config.toml
n_experts = 64
activation = "swiglu"
moe_layers = [1, 2, 3, 4, 5, 6, 7, 8, 9, 10, 11, 12, 13, 14, 15, 16]
routed_scale = 1.0
norm = "rmsnorm"
Below are experts of layer 11 (counted from 0) of a mixture-of-experts language model. Rows are named router (the router's row for the expert), gate (a neuron's input weights, with its number), up (a neuron's input weights, with its number), down (a neuron's output weights, with its number) and show model dimensions 80-159. Each number is 200 + 20 x the weight over its row's rms, rounded and kept within 0 to 999.
Before each expert's rows: a language model's description of what the expert responds to; "raises" lists some tokens whose logits its average output raises strongly, later layers aside. This comes from a sample of Wikipedia text that the model never trained on.

# expert 7
Description: Quantity and time nouns
raises: ",", "\n", " ", " and", "-", " of"
router,187,199,223,217,213,239,195,187,236,196,208,210,190,221,222,215,178,187,185,202,169,149,215,209,166,217,191,172,211,229,229,195,185,190,190,188,183,160,191,161,220,212,223,214,212,173,195,189,211,223,193,219,212,186,218,205,233,172,196,234,209,164,216,188,167,222,185,228,206,209,160,230,220,209,190,195,182,228,180,224
gate0,207,180,214,187,189,184,215,223,214,187,190,185,209,187,231,179,202,194,215,216,230,173,226,199,195,174,225,223,193,191,190,224,202,222,141,197,199,192,189,203,176,184,214,161,234,169,170,211,216,183,187,173,189,186,201,222,216,221,186,201,184,202,196,204,189,232,211,171,232,161,187,215,206,219,207,196,193,256,184,189
up0,249,190,202,255,216,214,222,174,183,143,188,178,199,181,187,247,257,186,214,205,173,210,182,208,173,239,200,220,227,205,202,207,187,230,206,170,208,213,228,185,214,211,193,192,203,219,161,192,222,186,229,229,193,201,172,155,208,210,186,200,212,220,173,190,195,194,214,208,167,207,208,203,212,219,178,174,180,165,192,213
down0,239,218,220,183,164,209,176,183,181,168,210,199,204,166,227,211,196,179,224,192,207,228,203,205,233,205,163,242,203,217,183,195,209,216,185,171,223,202,168,192,191,202,204,164,266,188,180,162,232,190,194,168,218,220,205,204,185,197,212,181,216,209,193,221,205,205,180,212,222,236,191,207,201,228,190,213,205,213,190,194
gate1,211,222,214,238,242,203,214,181,226,242,225,207,233,217,200,195,204,225,212,172,225,146,178,191,195,190,229,224,218,217,177,201,146,204,202,210,191,186,222,179,208,238,162,209,184,227,211,191,184,201,176,218,171,210,219,237,190,180,200,199,202,195,209,182,193,199,201,215,236,217,154,205,195,213,166,211,190,218,196,205
up1,182,225,182,216,208,210,215,223,188,204,163,204,183,224,198,226,215,194,228,194,151,191,208,198,192,187,186,224,188,229,204,230,134,193,198,193,188,196,173,174,233,216,246,234,217,173,175,195,217,217,219,207,197,176,191,190,186,211,213,230,218,186,194,205,174,215,205,210,173,202,201,191,180,156,221,198,215,238,182,179
down1,207,186,194,187,227,215,215,207,223,199,191,177,207,186,188,214,208,190,213,227,155,235,210,189,192,187,231,193,195,188,179,243,197,204,181,192,180,209,169,197,195,159,209,196,241,189,197,214,191,228,211,192,209,185,241,197,211,164,217,193,207,176,164,170,181,222,211,221,193,229,218,187,215,215,180,210,213,210,198,173
gate2,213,173,194,187,201,264,237,231,205,172,242,207,184,210,233,193,218,208,178,190,175,215,187,216,199,183,206,206,212,206,198,209,175,234,210,211,172,226,165,202,192,222,229,216,168,194,169,212,194,211,217,206,209,188,198,208,227,194,197,180,214,206,206,231,228,184,205,193,214,210,176,168,176,201,195,175,191,200,220,193
up2,178,238,206,202,206,215,240,206,202,225,210,212,204,186,204,149,229,211,150,225,189,204,205,223,205,237,171,192,217,201,193,176,214,202,232,182,206,181,232,210,194,159,182,189,229,162,220,194,191,229,206,202,183,168,212,209,218,206,201,194,198,171,227,208,216,232,203,196,208,245,186,204,205,187,209,186,203,208,215,210
down2,145,213,163,213,200,173,173,201,191,232,226,236,192,164,186,175,179,195,186,209,209,157,205,192,206,216,204,174,204,194,180,159,230,197,200,194,212,195,210,188,212,164,214,181,192,227,189,186,216,189,246,215,180,203,213,204,222,234,186,191,198,190,232,192,196,201,168,216,204,207,196,200,198,217,206,207,198,189,163,184
gate3,197,212,206,216,217,254,222,215,212,191,212,170,196,172,197,238,197,225,198,208,188,186,215,180,237,240,205,190,202,203,211,216,198,198,220,232,199,180,189,148,183,208,237,228,212,186,212,222,220,198,204,203,233,211,227,186,215,185,183,210,202,203,200,182,173,210,221,209,213,231,158,221,199,230,178,208,218,217,175,217
up3,152,224,201,181,204,179,208,206,182,177,217,186,203,166,169,225,194,201,192,202,199,237,182,209,197,216,199,206,205,211,215,201,221,210,225,209,199,147,169,231,217,185,151,208,220,189,217,183,181,193,193,203,205,240,222,229,208,204,202,180,219,199,222,223,238,222,158,188,189,188,203,198,182,196,188,219,157,174,246,189
down3,175,172,173,157,171,195,211,225,140,197,207,217,226,198,190,201,186,209,208,210,179,249,178,175,198,172,187,221,180,209,218,193,176,202,204,224,192,210,164,207,202,218,220,189,192,230,209,201,207,206,200,204,229,174,225,184,196,186,205,203,193,227,216,211,245,217,226,181,239,205,213,226,203,209,228,203,194,201,197,220
gate4,178,188,237,227,226,178,214,169,227,225,218,207,233,183,205,214,209,209,196,204,195,214,211,227,219,223,198,179,220,203,241,220,228,229,204,211,185,188,196,184,214,251,205,188,201,200,180,184,182,193,233,172,199,204,168,222,222,198,189,181,201,187,193,220,203,217,180,226,184,223,195,216,186,262,225,197,203,210,185,189
up4,204,237,192,204,216,186,175,187,205,216,212,219,208,163,228,183,188,238,210,178,182,165,218,222,213,189,185,167,211,198,211,208,232,174,190,186,194,197,182,212,216,189,189,212,252,199,202,182,224,209,240,214,216,213,209,219,235,286,169,176,185,197,213,173,202,242,164,200,177,196,189,218,202,209,184,178,202,202,214,176
down4,174,189,229,201,217,208,176,190,208,210,222,205,152,241,227,198,208,207,168,181,170,199,210,184,197,199,209,192,213,195,178,200,220,201,176,178,221,191,227,195,184,190,214,227,163,206,227,216,172,218,221,204,203,193,174,196,207,191,184,215,212,197,196,212,173,223,212,228,201,197,233,207,217,157,218,168,217,185,228,202
gate5,179,194,175,169,208,236,228,207,206,207,201,205,198,183,205,203,191,185,203,174,272,159,200,223,192,194,193,192,193,198,202,188,160,186,183,220,195,193,222,196,183,190,182,249,216,185,210,170,154,201,192,198,207,180,221,153,230,214,220,171,202,207,203,190,212,203,188,192,198,179,150,239,195,238,212,171,210,197,189,211
up5,174,200,175,174,225,162,181,165,180,210,206,202,196,194,197,196,163,208,230,200,148,209,195,205,198,215,212,227,202,208,211,210,209,213,217,188,207,172,211,148,199,160,184,200,198,211,215,198,221,193,234,219,216,183,202,210,206,236,218,197,213,221,215,211,205,231,205,216,223,196,205,209,212,207,195,189,229,214,169,213
down5,219,172,226,174,201,211,187,174,181,198,210,229,198,210,236,185,209,199,210,184,197,248,214,207,209,194,210,212,197,200,167,176,202,215,203,200,223,242,175,171,233,197,179,178,191,206,225,191,213,238,196,190,215,198,174,228,195,188,186,212,216,197,230,207,220,194,193,196,184,184,220,231,223,183,197,179,232,191,209,203

# expert 15
Description: Name-start fragments
raises: "ol", "it", "ility"
router,216,229,238,193,218,229,222,168,198,190,195,253,199,198,195,235,178,199,166,151,206,196,179,189,215,198,224,161,188,232,198,183,201,201,204,188,190,196,191,192,200,220,172,196,229,215,201,196,202,206,160,230,219,223,213,206,187,170,206,202,213,185,213,185,183,222,217,202,226,222,227,195,204,196,213,180,204,224,199,195
gate2,198,183,220,175,227,193,215,210,213,216,196,193,173,214,185,188,192,211,191,178,191,195,185,174,207,201,201,204,200,209,213,201,206,174,237,184,196,175,187,207,216,218,215,204,193,174,200,193,182,201,191,202,171,191,200,202,218,191,203,196,195,213,207,211,209,206,244,258,173,234,210,217,221,172,202,177,221,176,224,186
up2,206,184,192,161,202,179,256,237,219,219,199,171,173,222,177,175,201,202,209,173,185,199,196,222,199,182,247,197,213,185,187,171,194,189,230,211,195,192,210,205,202,196,198,210,211,162,171,232,199,209,194,213,206,215,198,197,179,212,208,195,220,221,191,176,193,181,231,198,191,213,164,206,233,246,188,203,235,171,223,219
down2,265,235,219,201,217,201,226,175,212,222,211,197,237,172,168,186,212,219,196,191,232,216,206,180,221,211,199,196,164,167,220,205,217,194,214,232,189,171,167,182,212,194,187,226,206,198,199,206,192,191,204,222,219,171,203,194,202,203,182,207,188,209,195,183,199,190,211,205,179,189,178,180,218,144,216,179,194,151,204,218
gate3,187,189,173,151,171,180,163,214,183,214,206,240,193,187,213,206,236,199,202,194,217,199,196,189,160,166,169,207,225,219,201,141,158,193,234,214,197,208,197,201,190,193,206,246,227,184,230,182,216,158,199,204,199,201,214,178,203,211,217,162,229,209,199,185,227,167,195,193,234,204,161,186,209,217,199,179,139,226,192,232
up3,187,193,211,239,193,204,206,200,206,219,187,175,233,215,195,205,200,197,228,200,208,189,200,185,182,206,184,194,199,184,190,209,162,219,208,165,193,207,204,183,202,191,224,205,196,232,226,177,179,201,252,201,216,210,162,198,195,203,222,219,196,182,208,182,192,173,199,208,191,195,273,176,189,186,221,229,215,169,185,179
down3,145,209,182,203,164,192,180,243,206,189,231,195,192,176,204,227,188,205,229,197,206,197,184,173,218,191,193,178,182,154,230,202,195,213,175,182,203,203,191,202,205,213,199,169,195,193,202,203,202,176,184,187,155,196,213,224,204,191,185,217,206,191,198,194,210,189,202,202,230,221,199,203,203,212,222,221,178,201,240,171
gate4,208,224,247,181,216,228,192,209,186,185,210,219,210,227,199,244,195,213,135,179,206,180,186,218,185,157,192,177,174,213,216,189,175,190,196,182,200,221,191,227,208,199,208,191,190,209,197,215,204,206,189,213,209,217,165,230,192,167,204,190,221,211,190,201,213,216,190,190,184,195,186,215,207,179,199,210,200,223,192,185
up4,185,206,207,176,170,184,184,202,208,219,229,165,175,214,223,176,235,182,216,223,192,195,218,190,200,191,219,172,226,190,187,211,192,189,203,218,189,177,233,218,224,225,206,210,218,184,177,209,214,238,205,179,210,191,237,204,190,212,189,204,198,211,207,222,220,208,199,205,219,199,197,202,181,216,188,211,229,203,217,206
down4,174,209,165,176,192,202,199,207,209,168,180,184,172,200,167,205,200,192,206,186,214,216,178,204,209,184,230,197,228,187,185,245,185,211,185,209,213,212,204,163,207,196,232,173,212,202,214,207,220,211,194,209,222,210,194,210,229,227,180,258,181,207,197,200,202,192,132,187,229,225,203,205,234,215,170,184,206,202,203,195
gate5,217,169,201,208,200,209,220,193,210,212,185,223,167,224,230,200,212,181,229,176,189,190,205,190,245,204,189,200,234,245,231,226,211,181,157,211,193,189,234,189,217,219,206,222,198,174,217,189,174,211,193,221,199,209,187,198,195,247,188,211,215,204,201,178,187,234,232,183,160,223,221,207,198,226,219,176,204,219,216,195
up5,200,194,208,191,195,199,151,223,205,212,205,200,203,227,188,175,213,180,187,190,223,204,208,178,170,200,166,170,181,179,174,208,189,155,191,245,209,234,192,225,205,185,208,201,184,205,183,201,204,185,187,162,213,218,215,205,185,171,180,178,208,175,191,191,144,218,185,207,181,199,170,177,179,195,220,193,236,229,195,207
down5,182,203,199,209,178,231,202,223,191,196,163,208,253,192,184,140,198,217,179,195,208,187,183,193,197,169,201,203,187,214,233,209,250,190,174,181,211,197,236,220,188,199,206,206,227,220,202,240,194,192,189,178,216,199,184,215,205,211,207,246,234,195,231,192,190,176,198,208,200,214,178,193,215,222,185,185,226,199,194,183
gate6,178,194,198,201,257,223,227,200,224,199,209,240,195,205,200,234,201,211,173,172,209,169,214,174,200,216,240,181,194,211,203,155,192,207,224,216,195,188,168,196,228,223,213,229,222,222,196,194,233,239,177,243,209,210,212,209,188,244,194,224,227,196,216,177,190,233,189,238,205,163,194,204,204,209,221,202,191,229,247,195
up6,219,189,195,169,209,202,188,155,178,183,202,224,192,211,189,188,182,197,196,204,232,195,171,204,186,198,211,192,202,203,164,203,207,203,169,190,219,223,227,179,190,194,187,189,188,216,184,189,186,228,215,179,212,228,199,218,224,205,190,202,179,173,198,183,189,207,213,251,183,172,184,163,231,184,166,166,171,206,199,197
down6,199,189,199,239,184,228,198,206,157,199,164,193,176,214,193,171,227,204,194,191,184,196,183,232,194,180,254,197,196,208,195,204,204,211,228,156,228,177,191,234,193,164,225,219,266,146,218,202,206,216,237,197,186,193,186,203,180,209,208,177,172,192,214,163,168,236,207,213,222,213,235,181,193,206,203,236,164,218,216,189
gate7,186,214,223,191,191,187,195,157,200,225,194,198,211,184,216,151,204,187,221,187,183,173,224,218,200,174,201,213,191,201,192,227,187,208,198,231,177,197,212,180,221,219,196,231,173,201,168,167,193,199,205,214,209,207,196,249,196,197,180,194,213,185,231,185,189,208,202,183,205,190,187,210,211,189,202,186,149,190,197,225
up7,197,214,229,202,201,200,229,260,214,194,202,199,194,244,216,194,215,196,183,208,201,199,218,240,201,210,163,213,191,209,190,153,183,187,205,208,191,195,196,206,185,210,207,187,203,228,159,215,171,196,187,194,167,186,184,165,197,216,207,212,205,213,186,223,223,183,173,192,207,174,215,211,170,204,230,202,254,205,220,190
down7,173,190,201,158,192,198,233,221,194,209,182,205,184,197,193,198,150,190,155,173,203,247,224,249,206,188,195,152,217,207,177,207,201,184,177,221,208,205,208,180,154,208,188,194,189,209,197,181,206,185,207,223,171,217,189,167,193,218,215,232,198,196,214,179,210,194,175,200,187,193,162,233,202,220,214,203,183,214,178,205

# expert 61
Description: Common nouns after the
raises: "s", "s of", "s,", "s and", "s in", "s |"
router,198,179,209,207,217,237,195,194,196,208,224,214,169,197,254,235,154,200,212,178,239,169,210,193,181,231,199,169,203,219,199,179,214,213,208,219,190,200,210,208,217,222,202,195,168,190,195,188,189,194,193,225,199,230,204,227,196,193,185,208,214,232,201,194,198,213,190,190,209,210,168,272,210,206,218,189,172,231,172,198
gate0,205,218,186,200,215,202,193,166,194,213,236,229,230,227,220,237,178,207,233,216,185,190,205,197,232,182,200,220,186,204,197,181,194,188,175,223,206,224,207,211,201,182,197,212,209,227,158,180,195,210,190,214,197,223,213,224,209,162,176,191,206,174,188,231,193,212,204,154,218,208,215,195,181,214,174,207,215,212,180,193
up0,210,252,193,193,184,226,219,215,228,180,212,242,193,189,192,199,197,204,216,194,201,209,232,198,162,195,158,185,187,200,197,174,173,166,205,187,187,240,191,210,216,190,214,229,244,209,195,187,232,202,189,184,219,181,207,196,197,205,222,211,199,227,205,184,214,199,203,232,219,218,197,173,210,174,218,189,223,230,205,199
down0,187,216,197,165,185,177,233,203,207,207,177,224,243,188,239,235,195,191,185,180,182,205,233,205,216,211,213,182,265,208,240,198,214,220,194,198,182,214,205,179,174,236,231,249,239,190,210,220,243,223,168,185,209,201,182,207,193,207,218,193,188,174,205,247,221,201,183,222,187,208,189,206,208,175,217,218,246,208,177,192
gate1,180,204,238,211,219,202,205,196,207,168,239,213,207,203,184,194,185,218,203,173,208,198,210,192,198,181,194,201,174,229,224,233,148,205,198,234,174,198,209,211,191,204,222,225,205,196,167,195,200,184,200,208,223,196,175,194,195,170,203,169,208,201,203,197,184,197,212,208,227,188,206,210,208,218,205,169,167,181,214,202
up1,215,178,207,176,200,187,208,220,189,205,188,179,198,179,179,213,187,201,226,202,223,230,189,187,175,211,166,213,173,180,195,242,219,211,205,226,197,204,202,175,200,225,225,194,186,179,224,211,155,212,196,200,231,207,206,167,195,201,198,196,199,218,200,210,187,172,235,149,216,220,191,178,202,181,184,183,190,213,180,186
down1,174,209,157,211,223,169,216,216,229,155,190,206,154,213,219,202,210,181,186,209,205,166,217,203,192,196,179,194,191,213,162,200,197,210,161,192,212,218,166,192,228,173,180,200,211,195,210,183,203,187,188,196,193,219,183,193,184,195,199,172,199,182,235,175,211,159,209,223,212,202,217,171,195,207,223,198,215,219,218,180
gate2,207,178,205,190,201,243,208,200,206,206,220,201,170,178,235,225,162,201,238,179,193,183,212,197,186,214,184,185,183,194,219,182,199,196,187,191,218,226,205,215,197,228,220,216,203,205,202,202,178,172,197,207,209,219,192,275,224,171,185,218,215,186,192,220,177,217,226,215,233,192,198,234,210,203,204,199,187,224,209,206
up2,188,190,216,175,186,231,184,228,218,198,189,177,234,197,203,179,149,188,214,197,196,218,217,203,233,191,217,182,193,199,214,178,179,190,178,202,204,170,196,224,194,216,194,189,206,202,238,183,178,199,221,203,220,221,217,202,213,197,173,180,200,191,202,176,184,198,165,197,163,207,244,205,181,198,180,236,202,208,187,206
down2,187,244,211,195,182,190,198,168,186,210,174,190,210,206,206,221,211,217,232,171,191,167,162,188,207,231,220,209,227,199,202,199,195,207,204,175,238,194,174,200,191,184,177,185,220,204,180,254,212,234,206,242,190,197,180,185,162,166,206,156,191,201,228,207,213,192,194,212,200,217,214,199,207,208,214,208,203,152,185,154
gate3,186,180,248,216,194,229,197,152,185,196,208,246,233,233,219,200,196,204,225,162,210,189,194,196,208,188,246,173,199,202,205,218,171,218,216,216,186,190,212,198,183,231,218,236,175,190,207,192,179,203,220,202,197,195,206,211,213,201,181,202,202,205,212,183,197,165,178,184,166,192,214,188,202,217,193,197,215,210,189,210
up3,181,187,173,211,175,168,192,191,232,211,187,155,204,202,211,192,200,210,207,213,213,214,205,255,195,210,181,217,190,198,211,189,245,219,206,237,223,233,222,205,172,184,182,181,168,212,162,218,213,233,220,190,193,203,198,193,205,237,226,201,180,191,174,211,168,230,176,184,186,168,189,195,194,195,218,208,199,222,185,197
down3,186,245,174,188,189,222,211,200,167,195,186,217,208,239,227,205,188,187,193,219,216,175,216,208,196,183,168,176,172,234,194,184,173,155,183,233,164,192,210,203,204,234,192,208,174,232,218,180,237,205,200,211,182,219,214,178,190,167,207,182,180,163,205,204,162,182,190,186,175,193,216,225,227,154,198,199,208,223,212,215
gate4,229,194,251,198,208,202,210,181,242,198,213,220,165,248,206,217,202,193,197,182,196,237,231,160,201,179,202,193,238,191,199,197,233,194,229,236,194,212,244,200,161,198,191,204,181,192,235,203,192,203,160,196,189,151,211,212,192,211,191,169,219,219,190,196,185,183,192,195,209,179,223,228,189,194,224,184,210,204,220,222
up4,186,201,191,183,200,173,183,195,196,193,211,197,219,170,212,208,158,176,168,224,223,173,222,169,180,199,173,160,179,187,178,227,207,198,215,216,212,202,203,200,209,185,186,189,176,194,215,184,219,198,213,204,206,217,194,218,208,183,200,216,194,184,208,228,193,183,176,198,202,182,198,174,209,166,194,189,194,205,172,170
down4,165,185,174,222,230,222,194,178,168,201,192,195,207,194,169,226,209,231,193,195,146,183,224,227,201,226,199,207,181,177,175,167,189,204,195,212,164,212,198,180,217,200,190,208,237,208,198,182,175,213,203,188,212,213,194,212,173,218,199,217,148,185,210,211,229,212,143,178,185,224,194,219,211,194,184,217,185,206,208,212
gate5,228,208,163,190,218,206,202,211,180,191,206,227,231,200,182,204,209,194,184,202,201,214,160,188,213,173,203,163,195,191,199,192,205,189,181,223,193,171,178,166,214,192,195,163,237,194,202,219,236,200,168,202,189,208,208,192,185,218,193,214,221,235,213,232,226,186,188,148,197,243,195,202,223,170,176,185,187,179,221,207
up5,202,229,233,162,225,204,209,209,207,213,190,209,216,227,197,226,206,214,194,207,178,219,209,223,223,152,219,210,185,225,238,198,205,153,213,196,186,177,188,150,210,223,222,210,215,199,232,186,194,201,196,236,212,211,223,198,204,211,211,215,232,173,207,210,233,204,169,200,185,191,218,205,219,189,180,191,220,190,222,200
down5,181,218,198,217,226,199,174,155,201,202,221,196,216,191,200,195,156,181,182,205,205,147,218,209,173,226,194,162,186,166,173,182,184,186,205,186,207,233,200,223,226,180,203,209,155,218,199,162,242,201,200,186,210,221,177,242,182,178,156,177,190,196,207,213,173,238,197,202,193,187,213,226,205,201,191,217,162,189,161,182

# expert 11
Description: Sentence-opening prepositions
raises: " ", "it", " the", "t", "."
router,224,213,204,186,203,208,207,222,197,191,220,212,182,191,229,183,202,192,202,176,192,190,189,166,222,210,217,188,154,235,192,206,214,188,172,182,178,205,145,199,214,209,219,217,213,191,182,189,215,227,205,220,197,228,221,197,208,207,166,211,231,230,234,177,190,208,194,221,199,209,207,221,216,218,194,195,176,228,237,187
gate0,216,189,218,213,229,189,186,176,203,176,204,205,201,196,191,209,224,166,215,192,181,177,231,202,237,198,212,213,207,173,210,194,185,191,192,201,184,206,170,201,192,204,219,242,204,198,236,204,251,222,239,152,221,186,216,200,240,192,190,167,221,241,218,184,200,218,202,214,202,212,180,193,236,201,157,205,188,230,209,211
up0,188,229,191,191,208,200,213,183,186,203,221,224,213,180,208,202,203,233,189,209,190,204,185,153,185,204,196,205,189,220,170,161,204,179,217,202,217,200,209,192,187,184,189,182,223,215,176,221,195,208,177,193,198,237,169,223,181,194,278,173,196,165,200,196,187,178,174,222,224,173,167,200,197,201,179,192,176,182,227,189
down0,238,198,192,183,188,197,205,182,171,209,187,194,243,193,209,193,206,195,219,217,192,188,217,202,207,228,212,198,150,202,218,193,198,228,174,185,180,248,140,229,184,149,226,178,252,183,187,205,235,201,202,207,199,187,192,195,206,174,172,182,210,198,217,217,163,193,193,218,183,206,233,182,219,197,218,224,180,183,171,185
gate1,209,158,213,196,215,164,217,181,217,197,206,191,182,224,191,198,182,197,246,194,200,187,189,157,192,209,171,236,219,165,169,210,218,216,194,194,199,177,220,191,207,193,211,225,178,193,235,205,212,185,219,215,160,198,185,203,212,196,196,161,209,209,197,194,197,172,217,198,208,190,216,224,240,192,185,195,219,215,182,211
up1,183,189,187,201,170,203,226,176,208,196,200,216,191,195,195,220,175,193,208,206,174,182,177,208,177,178,188,222,220,193,199,255,203,191,193,192,193,184,218,218,209,200,212,271,182,180,224,184,174,192,221,192,203,169,171,226,202,225,210,200,209,203,198,216,197,229,246,212,184,211,210,195,219,205,238,171,235,172,175,217
down1,206,176,190,220,175,225,169,203,247,206,241,157,223,194,209,183,198,201,223,220,182,189,190,203,201,208,202,220,191,146,188,245,178,221,197,189,242,229,208,210,252,213,212,195,189,181,204,190,206,194,189,203,185,194,187,221,200,225,187,204,184,167,190,158,153,215,177,192,216,194,210,171,207,192,190,217,215,158,182,165
gate2,208,207,208,186,212,214,207,201,203,184,184,179,194,170,204,199,219,180,219,154,214,223,215,143,240,187,203,186,227,215,198,197,222,194,205,221,191,221,169,197,177,187,255,239,187,189,180,186,164,200,226,195,220,216,180,210,185,198,183,175,215,213,182,178,228,188,197,206,204,204,197,187,212,151,230,200,222,232,219,208
up2,200,202,192,211,199,184,177,186,197,185,183,208,174,181,192,203,192,182,163,199,200,202,220,191,193,194,208,191,224,218,186,218,181,251,255,169,207,216,231,189,206,224,166,213,211,202,217,194,209,187,172,199,198,188,162,227,212,233,222,159,185,166,192,231,199,231,216,148,233,227,193,222,208,181,235,189,213,181,233,201
down2,185,187,216,224,194,208,214,202,159,184,197,187,171,214,192,225,145,186,163,156,173,171,197,240,206,197,202,216,193,201,192,181,203,194,214,212,247,195,218,183,223,205,174,215,233,179,193,204,166,193,194,205,200,188,197,208,212,191,244,195,181,188,199,186,225,222,196,208,238,226,187,256,148,187,233,163,207,205,189,199
gate3,221,224,199,172,179,204,196,202,216,215,174,191,198,173,233,177,196,216,200,191,236,203,210,178,176,234,139,191,228,198,176,226,189,224,176,184,190,218,169,197,195,209,197,231,193,196,191,209,189,165,182,212,170,232,214,218,213,198,190,192,187,194,217,164,203,163,211,198,177,238,246,214,197,215,239,217,202,237,195,213
up3,218,209,190,211,207,203,217,186,217,175,198,190,211,215,219,187,200,207,174,190,203,201,185,177,210,178,214,199,177,212,191,201,207,181,183,189,201,200,190,224,187,184,190,209,217,173,201,212,194,185,224,207,171,167,189,142,185,181,220,178,151,224,186,214,211,198,241,191,187,189,227,202,219,229,190,194,245,206,161,192
down3,257,208,186,214,196,197,184,164,232,186,177,209,192,195,192,219,194,220,200,183,197,182,203,205,207,184,188,215,193,190,196,207,209,212,206,201,207,185,204,221,205,179,194,197,194,202,233,209,210,204,206,183,177,207,196,218,189,195,215,224,149,181,170,210,160,231,176,212,225,175,196,166,211,190,188,225,224,225,196,223
gate4,200,185,168,209,215,185,188,211,215,229,201,189,174,229,176,226,199,213,192,165,195,189,191,177,192,192,220,207,196,189,213,221,200,201,208,179,196,206,177,161,212,184,228,231,203,167,214,196,193,175,237,202,186,218,238,187,225,214,194,221,201,231,233,199,199,239,242,172,177,205,182,216,234,228,178,191,212,165,220,212
up4,208,242,176,204,192,178,187,206,199,252,186,212,187,201,238,190,173,198,185,191,222,178,201,218,165,224,200,211,212,229,198,208,186,209,200,185,193,215,209,175,185,187,220,187,211,212,191,192,237,192,225,193,201,189,212,219,198,187,197,184,203,176,200,194,239,177,195,217,177,182,200,234,207,249,186,184,156,204,147,202
down4,215,160,188,197,218,266,191,232,202,199,228,207,229,211,205,160,221,190,185,180,216,222,243,196,187,221,186,215,208,217,177,170,195,216,215,181,213,218,212,202,193,197,182,163,190,216,195,204,195,189,214,169,210,218,196,186,194,199,186,173,198,218,191,189,200,193,163,191,214,191,153,204,230,210,223,181,182,187,212,205
gate5,211,195,154,208,155,206,205,175,210,197,200,213,221,210,226,171,213,165,202,188,187,193,200,189,228,189,201,194,197,199,208,173,181,244,184,223,195,198,200,189,215,213,218,235,185,210,228,183,207,196,214,218,184,222,209,224,166,191,182,198,216,218,211,193,194,196,175,227,190,235,184,216,188,172,180,219,188,209,164,207
up5,202,174,194,209,187,192,153,222,179,207,218,199,183,212,195,191,203,144,219,190,194,211,199,181,170,248,187,191,189,200,206,225,219,177,230,177,213,198,197,245,209,191,180,211,177,209,195,208,225,190,191,222,198,182,223,161,205,208,162,207,184,227,217,237,190,227,193,203,183,220,169,198,202,239,197,185,176,207,194,196
down5,187,199,198,203,215,207,193,207,187,195,180,214,213,155,192,197,211,195,183,195,242,175,210,167,200,232,215,230,195,165,197,199,230,218,181,196,240,189,174,195,223,189,200,173,186,227,188,149,201,174,203,212,202,180,207,222,150,184,204,233,199,182,214,195,192,184,177,194,209,218,189,180,192,197,201,213,208,206,185,204